{
  "d_model": 320,
  "routed_scale": 2.5,
  "lr_router": 0.000988,
  "norm": "rmsnorm",
  "warmup_steps": 50
}
Below are experts of layer 3 (counted from 0) of a mixture-of-experts language model. Rows are named router (the router's row for the expert) and show model dimensions 80-159. Each number is 128 + 32 x the weight over its row's rms, rounded and kept within 0 to 255. Numbers have three digits each.
After each expert's rows: "comes before" lists some tokens at least twice as common just after its tokens as in all text. This comes from a sample of Wikipedia text that the model never trained on. Tokens count by the router's weight.

# expert 17
router:176081139163148174194146102113156104139114116180112145154129141138080151115147120171111073178094145097082132143163126115173114149191190115124110130109120102063128109145140085087138136093134158188116124089140161103155175133113137088099145144
comes before: "\n", "-", "|", "==", "The", "==="

# expert 8
router:156049123139185148166149143094157162136154172190088133169156163185156134165119114171141146131135117117123145077041140159139116134195140158147123164102137131136132152098086117135130128086181120149147152101140147155153170133110166102189113150
comes before: " the", " a", " his", " be", " their", " its"

# expert 31
router:144129034183177125151110109116139080119153115150112106082135154110100196198134117146173090164153163109168143169120130109144117169145148134092133195158130138057135136129078155145143135128146184129122101134105124133100121142116145128152111075
comes before: " |", " 0", ";", "–", " 1", " 2"

# expert 20
router:107078179191168105123093101108134079167158182128102160125143149149085143131151180138177112152080152136108113169097122147126105138164173040153115166052124095077123130114128133125158154115114163162122125103128101108111158170092148085141089084
comes before: "-", "|", " of", "==", "=", "The"

# expert 39
router:119114155120188167133121106114153107141130164160154170141139142148106147127116174112099106181091170081121160077103167182188137153118122126147088169109093104104107118135150145174151138067072175212127190080182096130084135141096197139118120144
comes before: " |", ",", ")", "–", "°", ";"

# expert 12
router:112116114127194143151150102106110121169143199152149186097171126101087094121110168177093084162049176100156165130132125181146133070160191155153096106150072122087121105158114166174116133170107161142102119129075121107160149187097130061205064100
comes before: " to", " in", " of", "–", ":", " as"

# expert 19
router:112159173119131103128087163130112133194101181137080130169129143128095161039142154132145110137142174118145139115134124163140169084115149150157157129147138176123114082130099134174156129123123131207152178117085072121137097155064217115121115100
comes before: " of", " in", " to", " by", " on", " and"

# expert 13
router:159127165149115125137141070095122096148073190181105139147126136110114165143149126119131094103081112090110133131141159131189056143162138087133161175120099078092120131125089050124177161104081095148102083161129116155149133114085178097133129143
comes before: " the", " a", " be", " was", " as", " to"

# expert 28
router:096128134119215096139097169069062145121080148146142123134102174125139132169135179180186091095092136143164090118106197160143089152115104157100081178118161112123137115155110116127118110096123156092100173136082110164126079110089155123182119089
comes before: "\n", " ", " 0", " 1", " 2", " 3"

# expert 29
router:112158161141204099137077147097085144131111177107130127149135147173135111133162156166167110093094149123132040097104147128120123136098107156128115177075138082115105138158095106140127131138163139111085155123155112145184122106122139089158096114
comes before: " ", "\n", " 0", " 1", " 2", " 3"

# expert 7
router:091091124122158138095117136083142112108145126135112141211115155138128125120093129148124105142081109127135130106119127163150111116141142117105123095107110092134136091185111152094144179100103182109123178147124135160113113087076137091116101122
comes before: " |", ".", "–", "%", ";", ")"

# expert 4
router:085111099163096119191157106102099092149169139131087071166134168144110148118141125183130049185084144112119112098086197136176117098140131110174113128099081147130078069124131116137151139124099115138115141145151131097138072146090153091104096124
comes before: ",", " of", ".", " and", " in", " ("

# expert 35
router:166080182097165135107135108127109161134133108146103170179142130182110184125135167135123083181067154141123132076159175241162117060124128109143166184136133150122144109130149117124162122097058187148127199119134158079119150125073156115129067158
comes before: " |", "\n", " The", ")", "°", "%"

# expert 30
router:151110172109209165204138123134133109157145138213102193144140133179159127106187098141171157150046152140068144120087204156180139118151072066134164105121061164096131113134094113124135136133117137161142146143169167127138137132094179150153057134
comes before: " the", "-", "|", " a", "==", "The"

# expert 16
router:096110104112128087126128156081085123115134157161102179207100161128116114135099132150150142170108144116179119098108134146120115125159115090148078108095101121146180096102154166139139114106161133115138145110093140169122186107076177058168107122
comes before: " the", "–", "th", " a", " his", ";"